Experts of a small language model.
Size: 12 layers, width 128, vocabulary 7624, 12.5M parameters.
Experts: 80 experts in each of 6 layers, 48 GeGLU neurons an expert, a softmax router, a shared expert of 128 neurons.
Below are experts of layer 4 (counted from 0) of a mixture-of-experts language model. Rows are named router (the router's row for the expert), gate (a neuron's input weights, with its number), up (a neuron's input weights, with its number) and show model dimensions 0-127. Each number is 128 + 24 x the weight over its row's rms, rounded and kept within 0 to 255.
After each expert's rows: a language model's description of what the expert responds to. This comes from a sample of Wikipedia text that the model never trained on.

# expert 5
router [129 154 112 134 179 128 129 212 124 139  97  94 138 131 108 114 107 100 108 117 191 151 110 144 100  90 169  89 111 130 114  88 133 111 124 104 156 133 118 141 147  96 134 170 111 160 147  89 156 102 155 135 101 173  86 146 127 118 160 117 144 123 112 121 133 138 139  86  97 117 109 138 138 151 137 147 148 132 101 103 128 165 130 106 122 142 132 115 114 105 150 158 139 136 167 103  87 143  88 160 106 125 139  88 108 141 122 118 113 136 113 121 153 130  98 118 102 102 115 142 153 142  99 151 162 154 137 120]
gate0 [124 148 112 148 121 102 117  84 121 111 101 138  57  95 112 190 101 164 114 132 106 141 130 132  94 119 135 170 164 121 178 156 126 106  82 143  73  94 165 130 166 146 184 127 107 111 142 119 126 170 148 116 155  97 119 146 117  92 149 152 134 113  97 112 108 144 126 152 125 153 103 168 134 106 129 144 125 100 106 121 171 102 118 158 121 137 109 120 154 127 116 107 115  98 117 147 142 109  91 143 124 109 118 101 113 129 117 138 108 106 117 130 100 139 141 108 137 138 108 127 130 137 132 119 187 117 145 159]
up0 [118 173 140 106 172  90 140 118 116 105 169  73 146 125 120 143 112 109 141 115 181 159 140 146 142 143 149 102 143 105 132 142 140 104  82  80 140 127  99  84 135  84 126 137 150 142 166 122  81 106 147 124 142 157 139  99  85 129 132 148 131 132 111 140 146 127 170 105 129 114 126 137 179 152 151 146 112  85 120 104 107 126 119 144 107 135 128 136 120 119 139 159 121  90 175  86  92 124 101 135 133 140 179 126 101 139 149 134  89 120 139 145 141 154 135 141 165 106  88 115 120 154 106 118 156 109 142 115]
It responds to: Name-final syllable pieces

# expert 50
router [102 147 125 149 162  78 134 162 135 153 122  64 160 108 131 119 117 133 106 126 113  98  82 133 124  96 170 176 116  95 103 145 144 119 133 134 139 105  68 104 142  99 147  89 130 177 146 129  98  82 140 102 119 139 111 107  89 157 135 119 120 121 121 143 125 123 123 116 149  98 150 120 138 153 139 129 136 165 111 119 172 163 134 132  90 133 148 109 105 155 116  89 141 154 121 163 156 152  95 150 147 127 129 158 122 126 144 152 163 120 114 111 133 125 117 133 157 123  79 116 150  99  91 124 156 173 132 121]
gate6 [134 146 109 130 120 113 128 130 133 113 121 138  83 149 132 115 183 149  97 152 130 141 158 155 100 119 111 102 164 102 136  72 125 122 143 115 190 113 150 155 140  95 165 103 117 134 114 168 153 145  92 145 153  88 135 101 120 174 171 112 136 125  95 151 161 134 114 112 143 141 126  91 102 145 144 112 122 128 125 156 126 131 172 154 117 118 104 165 146 124 114 128 152 114 116 130 131 135 162  96 126 148 120 179 155 117  74 182 142 105 131 118 185 151 156 122 143 126 149 134 134 155  92 122 104 132 150 115]
up6 [ 96 126 128 139  86 136 115  96 156 130 119 131  99 186 130 119 132 118 136 126 140 128 132 133 162 105 112 113 145 195 192 108 122 130  93 134 146 162 155 116 111 151 113 180 132  91 138 154 132 123 140  97 136 120 128 114 139 111 115 163 136 109 135 132 113 151 152 130  97 116 128 132 116 132 123 123 135 104 117 193 142 126 129 155 156 120 119 151 138 142  95 101 108 121 140 100 151 131  97  86 136 152 155 174 157 127 142 164 158 112 130 112 138 135 146  88 140 166 130 132  94 206 183 156 113 119 120 115]
It responds to: Agent and noun suffixes

# expert 15
router [174 103 112 134 101  98 125 104 123 114 138 135 110 112 147 144 187 133 125 132 117 109 150  97 149 157 115 186 113 133 136 127 137 114 131 155 144 127 112 116 123  91  89 118 151  68 104 152 100 137 114 144 160  99 107 132  96 108  98  88 141  99 120 145  82 132 131 111 123 127 123  88 126 135 132 152 108 134 101  83 143 147 114  96 153  97 159 153 137 162  92 113 128 127 126  88 139 133 177 102 102 152 102 152 158 137 123 143 159 135 167 125 153 125 142 120 122 174 166 102 139 163  82 143 117 115 113  91]
gate8 [ 72 148 106 163 110  99 108 132 112 144  81 109 163 123  91 143 119 152 131 112 115 171 128 114 121 134 111 133 162 152 108 178 155  80 105 160 129 104 141 141 140 120 158 126 118 173 100 159  63 130  98 129 114 151 126 123 107 133 128 142 137 126  90 182 138 135 124 111 154 194 173 137 143 144 187 128 182 123 149 151 115 128 134 140 111 126 108 142 148 134 102 116 135 119 104 125 124  91 119 146 189 147 104 151 125 134 113 129 161 161 124 139 105 129 147 107 115 138 114 124 129 159 126 119 113 130 140 127]
up8 [123 148 153 112  97 174 149 110 184 120 145 128 102 125 131 133  85 145 150 115 168 117 111 148 134 117 136 134 130 119 138 171 112 122  84  76  85 146 169 121 146 156 160 101 117 118 127  88 176 113 157 127 107 155 131 159 139 106 130 150 105 122 118  96 128 133 135 116 144 140 122 158 164 136 114 131 113 144 142 151 121 132 126 158  87 173 122 155  92 133 140 182 107 110 135 127 124 114 124 172 159 122 108 111  88 151 122  98 148 121  97 163  98  96 109 156 157  98 134 175 157 108 112 165 128 117 114 109]
It responds to: Latinate word stems

# expert 23
router [148 115 141 123 111 155 176 122 150  93 123  82 133 129 154 161 118 164  66 146 116  81 129 135 122 115 145 106 149  73 161 138 123 134 146 164 102 128 159 160 152 129 144  98 125 138 133 104 152 142 134 128 106 147 111 156 121 109  98 126 106 133 137 101 115 104 113 152 103 103 143 154 145 113 117 124  95 109 147 179 115 183 113 141 109 156 161 115 119 102 106 131 113 145 107 118  79 117  90 125 137 133 119 117 116 117 120  91 143 160 120 159 161 139  88 121  88 142 126 169 123 166 118 140 154  66 107 130]
gate6 [122 160 115 100 159 123 124 171 133 159 121  95  73 114 151  98 108  98 132 126 104 129 129 143 134 111 153 150 126 142 188 121 123  99 127 151 130  87 121 118 152  86 150  96 135 118 133 152 146 164 137 129 162 138 126 161 109 172 130 172 127 120 101 145 131 100 115 140  89 145 117 148 115 104 125 132 148 133 113 149 171 119  95 121 148  94  78 139 134 120 122 100 107 134 169 176  72  85 107 110  92 170 101  72 135 148 148 125 145 102 153 139 125 119 121 137 116 125 122 140 125 103 180 118 127 134 141 126]
up6 [159 143 144 105 113 122 196 126 127 127 121 142 131  96 115 169 115 142  94 149 116 140 105 140  84 149 110 154 119 107 123  82 109 121 117 132 152 161 119 146 109 155 162 119 107 143  82  86 142 135 153 144 128 150 150 122 106  79 112  90 127 112 100 115 130 151 139 130 189 136 133 146 151 130 164 106 118 117 162 153 100 138 135 119 107 131 112  60 138 105 103 135 130 162 112 156 135 132 121 136  61  90 114 150  93 132 113 154  75 134 151 111 101 131 121 141 128 126 122 146 140  97 161 151 143 164 110 123]
It responds to: Line breaks in lists

# expert 16
router [161 131 108 113 121 148 126 103 104 139 151  82 126 161 144 156  78 169 104 129 113 128 164 121 129 158 110 103 178  87 122 131 121 132 135 144 121 116 138 161 145 127  91  96 175 140  95 146 153 161 150 108 129 165 130 134 147 145 104 135 105 150 137 128 134 148 152 174 120  79 162  85 130  81 123 127  93  77 129 123  97 145 112  99 130 133 145 118 108 127 141 100 135 156  87 124 111 138 129  86 125 122 110 119 124 132 103 107 174 137 127 141 104 131  98  79 147 174 114 105  93 127 115 131 177 129 141 118]
gate6 [150  83  72 118 134 102 155 152 141 147 116 119 118 140  96 119 163 176 157 148  99 124 125 108  85 140 175 115 139 102 108  86 151 164 142 144 126  95 122 134 169 153 131 133 115 108 140 146 121 126 106 130  86 134 130 146 166 138 141 100 157 118 107 124  89  78 147 130 145 139  93 125 103 159  65  92 133 112 165 155 147 131 164 132 155 129 164 111  97  92 111 140 139 111 143 134 124 149 145 124 146 108 131 108 169 112 108 114 106  98 136 118 165 102 125 116 144 124 110 154 123 110 182 126  97 107 123 152]
up6 [134 162 189 136 138 130  96 128 131 125 137 143  74 136 148 167 105  91  39 107 136 134  94 166 154 125 105 165 126 133 156 173  83 117  96 146 128 120 131 139 112 109 162 109 141 128 131 151 153 157 140  97 145 131 139 109 121 100 127 147 137 123 114 141 150 153 110 136  96 121 143 149  80 118 152 122 125 129  61 185 104  98 104 132 108 159 110 127 123 161 145 141 103 135 119  97 114  90 132 147  89 125 127 152 140 148 154 133 128 135 151 127 118 163 139 138 124 140 120 108 128 101 107 138 139 157 106 154]
It responds to: Line breaks, structure

# expert 31
router [170 100 131 147  89 129 119 110 109 129 148 140  99 127 111 116 129 120 140  90 116 110 133 154 133 148 103 151  86 118 192 107 161 135 146 137 104  76 130 149 141 158 153 149 132 114  91 109 126 162 172 114 117 168 117  89 174 141 118 117 103 129 134  94 134 158 124 105 126 138 119 156 114 124 123  94 106 108 191 132  89 184 138 110  79 125 132  96 108 149  83 149 116 151 104 141 146 139  91 151  91 142 114 123 101 114 137 121 119 113 122 130 167 123 142 124 109 158 111 110 130  92 131 151  94 138  93 139]
gate0 [144 159 108 158 132 143 111 123 149 100 131 104 117 102 103 136  89  82 134 119 104 129 114 127 162 125 146 107 127 144 175 121 111 120  93 139 136 184  96 116 102  91 140 167 166 107 131 114 137 142 143 113 117 104 144 101 109 125 129 118 137 125  81 131 153 117 133 156  93 111 133 121 130 138 121  99 142 156 145 156 119 122 136 164 147 121  79 117 145 114 170  77 116 113 180 117  77 138 151 119 130 136 153 134 187 173 176 109 131 125 177 128 163 114 117 126  82 114 130  98 136 141  78 119 140 121 113 123]
up0 [130 143 116  88 176 140 144 101 127 118 152 170 122 129 164 154  79 124 116 110 182 142  83 128 144 112 148 114 122 154 143 135 127 136  96 127 127 105 139 153 126 152 115 131 144 128 103 136 123 138 110 138 111 113 145 141 125 158 135 162 121 139 191 155 126 150 126 124 120 155 148 128  86 128 152 103 122 120 148  95 163 154 122 151  91 170  57 147  83 145 143 128 139 120 110  88  94 131 120 138 151 137 111 164 142 121 176  79 167 162  88 175 121 139 123 119 145 142 117  88 123 143 133 126 124 135 109  97]
It responds to: Infobox and section headers

# expert 32
router [181 133 123 146 121 152 121 132 134 168 150 128 108  74 119 193 152 127 122 145 135 134 141 125 104 111 152 134 114 152 134 143 145 162 108 174 170 194 146 118 103 134 151 103 132 137 114 139  92 104 148 146 158 133 126 117 124 116  87 157 141 109 115 120 145 129 127 124 165 127  90 124 112 189 126 146 138 151  89 133  84 147 118 133 100 114 129 146 161 167 134 172 165 108 107  78 137 152 157 118  94 150 175 160 126 103 132 106  98 117 147 154  96 132 111 126 129 110 123 135  86 120 123 136 148 142 116 135]
gate0 [145 154 107 156 157 111 167 115 121 159 109 164 169 136 148 142 131 151 100 111 125 136  89 109 102 154 157 133  89 151 169 148 165 162  96 149 144 139 118 119  91 143 117 129 133 155 115 140 106 128 129 130 168 149 111 155  85 126 171  88 148  96 151 161 142 130 136  85  64  96 161 111 122 164 115 165 161 123 137 160 126 137 142 118 151 139 148 124  97 128 111 129 144 148 107 122  73 136 149 122 102 120 160  97 135 117 103 113  96 126 133 135 175 114 131 130 138 134  89 135 111  97 134 120 145 137 180 117]
up0 [186 133 112 155 126 112 135 125 100  97 125 186 155 163 143 143 132 111 128 105 154 157 111 140 110 134 104 131 161 145 131  92 168 110 102 156 101 118 101  99 105 146 148 122 101 160 120 123 154 148 143 138 155 127 152 125  94 155 102  79 131 116 154 129 166 111 149 115 137  95 134 111  92 165 111 143 137 132 118 136 149 122 124 106 180 133 102 155 147 136 154 103 144 150  86 163  74  92 116 202 134 131 120 124 139 139 116 178 109  97 132 119 112  93 148 112 112 125 134 138 117 101 128  95 127 110 148 106]
It responds to: Reporting verbs and conjunctions

# expert 43
router [104 113 123 107 129 108 156 111 126 105 120 148 145 119  96 126 113 178 137 120  90 141 112 139 153 135  67 148 116  99 105 143 111 138 124 102 128 112 147 125 153 110 157 151 160 149 142 132  93 121 157 156 183 112 118 138 121 146 131 126  89 117 154 148  92 101 132 125 125 143 122 151 133  75  85 190 174 107 142 125 100 102 109 116 131 146 166 101  90 155 142 137 143 126 128 121 115  97 135  91 137 160  98 160  99  89 116 126  95 138 107 104 128 115 123 134 167  97 169 104 147 108 159  82 122 113 160 108]
gate3 [128 152 122 142 145 120 159 153 116 142  91 106  98 112  85 148 160 113 130 135 120 130 127  96  91 143 139 131 151 143 138 172 145 125 141 128 120 125 148 150 163 153 194 124  98 125 107 141 140 143 102 101 155 124 146 133 159 126 156 125 113 111 126  97 120 109 155 112 142 119 116 101  96 167 161 115  99 116 127 150 136 119 150 156 184 139 124 123 142 114 206  87 104 117 124 139 165  86 128 157 167 119 141 106 126 115  83 140 139 124 122 114 130 123 172  86 131 128 142 134 122 152 164 132 181 159 178 103]
up3 [125 161 100 117 120 151 122 119 139 119 154  91  98 150 185 135 154 140  96 173 148 107 136  74 131 131 111 126 118 131 119  85 146 133 120 174 105 126 122 104  81 138 125 149 141 129 143 205 131 143 108 117 114 152 142 114 140 101 132 162 153 111 127 144 138  87  90 118 153 118 126 150 117 182 120 154 101 103  92  95 144 111 121 133  98 128  89 159 145 126 110 144 122 113 121 131 132 146 126 125 138 130 142 134 136 170  93 121 159 121 140 117 115 119 138 138 103 139 146  99 164 139  90 130 129 118  76 204]
It responds to: Mid-word consonant syllables

# expert 29
router [160  89 136 115 112 126 115 116  99 104 149 162  71 144 104 114 124 168 146 108 125  73  86 118 137 153 106 183  98 130 128 146 141 101 114 101 121 102 146 134 135 154 164 131 128  95 100 115  71 156 150 146 109 172 130 109 176 109 133 115 110 119  99  96 135 130 112 112 123 142 105 166  96  83 103 112 124  87 149 156 124 124 116 162 131 172 118 142 117 108 129 137 113 158  87 133 129 146 120 118 123 141 150 166  76 143 114 104 130 153 113 139 116 126 143 117 105 141 139 116 105  94 134 152 133 107  85 157]
gate0 [107 125  99 144 141 103 143 141 141 106 114 102 138  94 102 138 164 110 115  99 104 138 107 140 125 116 153 143 101 137 133  82 150 172 115 150 142 123 134 142 111  98  87 155 125 156 130 186 103 108 100 196 121 157 108 110 139 130 123  79 130  89 127 121 126 128 164 135 162 103 136 132 104 135 115 122 105 128 196 111 124 131 148 141 121 110 131 137 106 112 132 102 148 118 119 137 132 123 129 106 156 142 149 112 115 142 142  93 138 161 104  97 131 120 203 113 135  82  92  86 124  90 180 118 142 109 117 101]
up0 [ 97 120 108 141 111  82 161 130 102 100 140  94 135 149 129 131 129 165 135 127 119 148 155 126 162 122  80 126 148 101 119 138 124 126 110 123 114 137 128 119 138 148 168 132  99  97 154 179 100 149 128 152 133 143 144 153  91 127 131 106 142 164  50 121  85 201 136 150 135 108 137 105 143 116  99  95 106 108 122 142  88 120 112 100  94 133 156 149 111 131 162 115 122 116 126 136 144 129 134  73  68 122 136 135 158 119 129  83 159 175 122 116 113 123 143 120 145 123 156 125 110 158 166 148 137 135 128 136]
It responds to: Infobox and table labels

# expert 24
router [ 86 135 126 191 128 137 146 159 100 154 135 140 150 123 107 122 118 135 141 112 105 141 115 115 182 146 148 123  96  84 153 148 119 106 132 102 150 154 122 121 127 140 109 119 144 143 143 167 176 155 108 168 109 101 158 168 100 135 144 141 154 150 140 157 173 164 103 119 139 139 156 145 116 166 160 136 106 110 130 145 167 105 164 133 101 142 136 133 129 158 117 155 101 129 158 129 130 164 171 155 139 100 120 144 156  82  80 106 154 123 150 102 107 138 119 111  96 150 101 135 101 157 165 106 128 157 113 136]
gate0 [140 171 133 101 106 111 100 102 153 122  83 117  68 137 149 132 152 171  92 124 171 120 128 112 129 172 114 172 120 141 114 127 102 101 120 130 134 128 154 147 151  77 144 139 141 113 127 125 136 146 150 104  87 127 112 108  93  70  97 114 122 116  99 128 108 130 135 113 112 173 124 101 115 123 140  80 153 145 102 167 141 144 126 140 146 121  89 120 110 116 153 116 148 106 120 123  91 112  83 143 143 146 161 101 187 123 127 130 104 163  93 104 160  99 163 139 118 154 120  99 154 136 137 109 131 109 127 147]
up0 [179 139 114 132 122 123 113 107 160 137 126 111 129 121 140 106 140 142 101 151 165 111 135 136 100 136 116 121 145 154  71 115 162 164 177 135 114 101 152 154 138 131 132 122 138  88 121 120 107  85 127  86 173 128 136 145 171 134 139  84 133 115 118 126 101 116 157 154 113 114 106 114 130  95  83 150 132 140 144  89 119 161  93 114  85 134  92  95 127  82 145 158 151 117  85 107 113 114 132 109 126 146 147 138 131 167 175 136 135 100  94 146 105 129 121 107 146 108 151 123 159  64 105 151 145 138 140 104]
It responds to: Definite article the

# expert 6
router [111 139 119 112 113  91 129 126 128 109 141 108 142 101 169 147 155 121 132 160 136 155 160 117 132 125 135 143  80  98  88 137 109 100 108 148 130 144 106 138 118  96 130 117 111 133 106 127 114 157 129 117 160 124  85 131  83 144 117 133 169 102 120 118 100 128 155  85 158  98 154 125 147 102 116 132 178 148 163  98 149 128 118 131 128 112 171 127 141 130 144 163 114 106 165 132 102 122 107  85 135 112 137  87 163 143 140 135 191 101  99  83 115 128 132 171 139 187 140  72 122 147 129 106 118  85 118 121]
gate8 [127 143 119 166 143 146 100 108 127 147  96 136 129 102 106 101 160 112 108 139 113 135 101 123 120 134 126 151 122  91 114 112 161  51 110 132  80 112 104 131  93 137 126 125 151 174 124 128 107 101 138 102 166 115 123 128 115 137 155 105  97 103 119 120 137 105 143  99 124 134 115 104 108 122 148 105 169 145  97 152 131 178 120 134 111 128 114 155 128 160 133 121 135 136 120 141 128 132 112 156 104 135 128  94 123 115 139 108 107 120  50 115 146 151 137 195 192  98  95 131  75 131  95 117 161 126 131 160]
up8 [129 119 148 140 135 147 139 128 113 141 116 146 101 127 184 113 105 119 136  99 134 125 105 163 141 119 131 121 152 164 126 150 150 133 139 116  95 102 116 141 138 141 164 166 115 123 101 110 119 142 140  90 190 149 151 104 155 103 124 138 101 124  91 180 127 115 149 135 105 123 161 150 116  86 132 149 136 145 116 153 107  76 118 143 128 132 112 156 161 124 216 134 118  90 148 130 116 172 130 116 180 106 136 117 147 128 152 142 126 107  85 151 123 148  88 168 115 145 139 142  76 146 131 106 117 130 109  91]
It responds to: Mid-word stems

# expert 12
router [119 127 132 156 146  84 120 108 122 141 135  82  89 133  97 142 117 136 110 153 147 134 173 112 132 115 147  99  91 146 126 131 133 105 108 105 152 148 114 117 113 148 145 183 139  96 139 122 151 144 110  94 104 126  84 152 106 164 136  87 144 128  90 171 150 159 145 120 136  86 146 145 131  99 148 127  97 159 123 140 132  82 125 151 167  89  97 149 120 102 108 157 120 115 145 123  94 145  99 149 131 102 120 135 103 113  84 101 115  70 153 142 118 131 118 130 100 134 150 105  78 182 145 121 107 124 159 138]
gate0 [133 136 114 157 190  80 133 115 149 125 121 109 153 140 154 169 143 143 115 155 136 126 135 103 190  81 149 116 149 136 131 145 126 123 118 124 116 137  91 121 188 143 149 127 112 100 114 111 136 125 143 125 162 149  86 156 104 121 138  69 105  76 130 158 115 102 141 116 112 123 160 138 145 104 165 170 146 110  88 138 133 123 148 140  98 142 181 187 118 143 136 121 112  83 117 166 120 134 145  83 137 148 141 125 133 159  97 125 122  99 138 133 141  80 120 122 118 130 126 129 146 147 117  91 141 131 140 138]
up0 [140 141 126 137 159  89 151 107 143 166 133  83 146 146 143 172 169 136 123 145 106 152 126  97 133  90 145 172 124 140 121 140 162 136 130  94 133 118 119 136 138 163 143 116  96  98 155 129 131 119 119 152 126 140 146 157 108 114 103  98 146 116 100 122 103 111 133 100 144 127 127 126 116  83 197 139 124 136  86 140 149  91 129 144 134 140 131 165 120 150 105 106 115  52 144 132 113 160 144 103 110 135 139  88  93 103 126 108 122  97 110 136  92  96 145 138 117  94 136 138 124 159 118  78 127 148 147 191]
It responds to: Indefinite articles, word endings

# expert 28
router [131 144  99 153 149 135 152 107 159 159 160 127 149 159 173 135 119 106 140 151  96 160 128 147 111 105 170 132 138 131 118 126 147 129 125 164 130 116 114 150  92  93 126 180 168 139 102 108 151 159 111 115 112 175 108 139 122 152 132 124  77 151 141 164 138 107  99 133 154  95  80 129 137 132 112 113 141 164 107 109 156 176 160 140 128 108 143 122 149  95 128 157 129 122 130  92 156  82 144 141 128 132 143 128 101 150 157  97 117 112 144 160 138 129 111 117 160 125  80  82 101 126  86 123 178 120 148 154]
gate6 [132 140  87 178 137  87 135  94 121 133 120 181 120 114 114 121 105 139 142 135 128 157 155 124 160 138 144 110 125 133 115 102 161  97 111 142 136 111 110 143 126 138 145 141 159  84  92 149 132 151 113 145 160 148  87 129 146 168 133 133 158 132 107 117 125 147 133 157 128 109 117 101 117 152 112 134 135  75 137 113 137 128 144 147 164  83 143 205 157 132  98 159 116 133 110  92 113 162 112 152 118 166 130 149 131 198 163 130 127 113 149 156 163 106 115 159 106 159 101 127 122 129 127 148 121 167  86 127]
up6 [128 121  68 173 142 105 111 126 160 111 123 172 139 129 122 139  95 119 134 155 141 143 144 126 158 119 172 101 135 123 150 104 132 147 115 131 120  59 128 133 116 118 132 149 161 102 127 127 138 160 127 127 154 162  65 175 154 155 145 170 112 133 122 132 145 135 129 150 115 118  93 146 117 143 126 143 165 100 134 120 156 133 165 122 159 101 115 184 128 122 154 151  70  93 132 103 136 134 138 157 131 197 135 128 106 167 173 128 120 118 136 161 150 130 150 140 120 121  93 146  99 136 134 120 122 154 120 131]
It responds to: Sentence-final periods

# expert 21
router [119 129 135 103 154  85 119 141 103 123  66 100 158 105 138 124 103 145 134  99 112 147 147 131 124 161 141 162  92 107 138 122 117 171 148 117 116  89 103  86 154 108 168 124 158 174 131 132 132 110 127 136 140 106 149 165 104 113 124 153 128 131 155 146  83 155 138 100 106 165 127 142 135 106 126 138 160 133 169 135 134 175 163 123 159 161 163  92 145  96 167 122 155 185 118 138 114 123 133 105 173 146 125 120  88 131 154 143 104 138 155 135  96 138 151 124 149 104  96 140 148 112 101 100 133 161 136 136]
gate2 [150 156 101 158 185 124 143 143 112 116  85 122 139 125 118 158 158 121 120  79 121 128 117 155 113 145 152 129 138 146 155 120 145  92 127 145 140 103 104 140 159  90 130 109 168 139 113 138 114 113 103 117 151  97 122 140  91 132 159  91 124 111 175 147 160 164 173 125 101 132 130 138 105 100 118 133 108 171 150 139 182 164 163 126 170 143 111 131 141 135 103 113 100 139 142 147 136 122 151  99 150 132 150 179 135 147 100 188 128 134 145 115 141 107 154 126 124 146 111 160 157  92 120 124 163 170 128 164]
up2 [ 90 109 137 104 119 139 136 129 146 116 103 142 112 143 128 112 137 108  97 194 141 135 138 116  71  93 113 133 137 135 119  97 135 134 134 106  99 149 108 142 163 148 143 154 102 125 115 161 142 121 163 165 131 142  78 100 175 119 124 153 134 123 130  67 148 109  99 130 152 111 110 139 149 116 128 112 102 121 121 103 131 149  66 148 123 156 151 143 106 172 126 130 112 102  94 101 133 107 135 125 114 155 118 160 112 110 146  74 189 126 116 126 126 138  87 130 116  97 118 113 134 158 168 171 116 101 158 155]
It responds to: Name pieces and first names

# expert 45
router [105 111 134 120 145  92 177 112 144 151 132 168  92 105 134 122  98 152 110 140 139 162 156 133 102 148 144 111 121 137 104  90 133 175 114  68 137 151 140 104 130 107 118 129 105 155 151 159 112 136 120 127 164 113 112 158 142 147 115 133 156 131  94  99 129 118 171 155 125 138 154 142 117  91 136 179 134 170 134 117 144  91 184 114 118 135 128 110 133  95 113 150 128 144 136 183 116 103 129 114  88 139 157 157 118 160 149 150  97 129 109 154 124 138 169 177 108 131 121 124 138 143 102 126 180 166 125 103]
gate0 [154 154 106 118 156  94 144 161 135 116 152 160  96 110 115 145 152 176 121 143 133 109 119 100 117 164 122  87 129 153  98 124 141 169  86  92 129 120 120 154 130 100  95 113 117 149  98 185  82 100 111 134 137 101 158 162  99 141 115  83 131 119 118 103 118 123 194 133 136 139 159  99  91 122 156 167 134 143 177  89 115 134 121 157 119 113 103 123 160  98 101 144  84 144 112 158 133 104 137 119 162 145 115 130 123 166 139  94 132 120 135 142 118 131 131 145 156 117 149 113 138 128 105 118 174 129 122 124]
up0 [ 91 133 137 100 113 172  93 107 153 113 115 109 118 114 173 168 151 113 111 113 124 133 108 146 137 100 174 170 135 168 188 123 142 125 102 136 111 116 121 136 105 124 123 160 124  94  94 162  95 145 110 130  77 141 134 139 165 129 120 135 115 115  89 128 140 123  77 147 120 147 108 131 145 141 157 106  83 145 111 127 168 146 123 111 162 173 138 131 127 166 147 151 115 149 111 151  95 148 168 108 124 111 114 128 108 115 107 126 111 110 142 157 127 130 153  96 100 145 105 114 134 181 143 167 141  80 122 156]
It responds to: Mid-word syllables

# expert 59
router [114 111 125 130  97 153 164 111 141 126 144 153  88 132 124 101 105 138 118 149 129 132  75 130 134  79 103 108 176  86 158 140 165 166 141 120 139 158 156 149 121 133 143 105  82 113 146  78 126 159 152 107 151 120  97 150 132 107 155 134 142 127 155  85 124 116 118  84 116 137 147 108  60 160 112 107 105 131 114 159 114 158 114 152 127 104 114 142 102 114 139 127  78  77 129 178 158  96 100 119 142 135 166 148 160  96 124 148 116 111 136 139 143 131 113 141 121 109 121 138  98 142 133  99 129 100 114 137]
gate2 [149 152 104 170 164  76 121 138  88 114 112 132 131 130 118 144 129 127  97 122  99 143 136 131 170 102 154 139 149 115 105 123 169 130 122 142 129 152 120 138 145  74 121  92 142 189 128 112 119  87 128 103 117 100  99 144 122 119 156 102 123 114 114 144  66 114 169 135 108 119 133 102 136 113 123 128 146 167 152 104 112 119 143 146 127 145 134 130  92 129 110  89  95 162 115 133 165 124  97 103 145 130 154 116 102 122  89  94 124 104  77 101 154 125  96 108 113 130 108 144 122 121 138 109 173 195 105 126]
up2 [115 105 124 145 140 140 126 149 150 136 127 117 143 118 143 122 115 116 133 123 130  86 131 140 136 116 146 109 135 115 147 151 126 131 114 133 162 114 140 117 146  89 149  94 121 140 130 140 129 114 152  51  92 149 116  94  76 119 133 101  53 119 161 129 146  79 148 158 108 126 117 101 169 136 148 167 126 138 129 109 106 158 128 164 100 166 117 102 129 135 174 160 154 126 115  84 170 140  76 144 187 117 169 144 133  91  94 131 109 105 148 120 168 153  99 149 137 124 111 132 138 106 154 120 142 118 128 128]
It responds to: Table and number punctuation

# expert 13
router [120 160 133 160 176 142 129 194 152 140 119  88 121 112 112 132 111 125 102  86 141  86 102 105 125 103 131 103  99 126 110  99 154  96 133 134 136 102 120 147 162 105 160 116 131 168 148 125 123  83 134 116 137 145 133  97 139 161 184 165 129 132 157 179 153 138 144 111 103 122 157 144 133 129 119 109 159 161 153 137 176 170 118 111 131 130 118  92 141 102 115 133 128 157 155 142 115 113 115 139 153 110 123 110 134 119 153  93 162 145 105 131 118 135 106 106 147 127 101  81 113  81 147 146 171 131 165 113]
gate8 [105 185 121 107 144 116 165 153 134 105 118 111 143 126 151  96 168 164 139 133  99 134 152 140 143 103 121 144  90 123 131 112 144 115 130 112 118 130 151 112 154 114 145 146 147 164 125 167 117 142 116 122 144 109 101 123 104  87 135 132 146 146 154 120 142 141  92  89 120 157 109 104 131 141 133 160 151 159 117 198 129 143 127 102 141 164  84 140 106 130 162 123  95 135 133 166 120 129 156 104 135 142 186 129 148 127 136  93 164 141 148  81 110  99 114 146 162 178 140 114 137 192 123 148 105 114 152 163]
up8 [ 95 131 121 135  80 168  40  70 126 126 100 134 109 122 147 132 118  90 143 120 135 133 116 150 149 129 132 124 164 137 143 107 138 188 154 111 120 151 158 169 151 183 127 107 122 121 135 116 133 130 140 157 126 122 139 146 113 108 183 121  78 115 129 132  84 111 117 110 137 102 112 130 111 137 173  84 142  43 103 114 132 149 124 155 113 162 128 120 133 177 134 139 122 147 111 113 148 148 113 139 139 148 140 133 127 122 110 133 133 137 152 144 137 133 128 157 140 107 130 174  99 138 138 125 120 126 138 112]
It responds to: Name-ending suffixes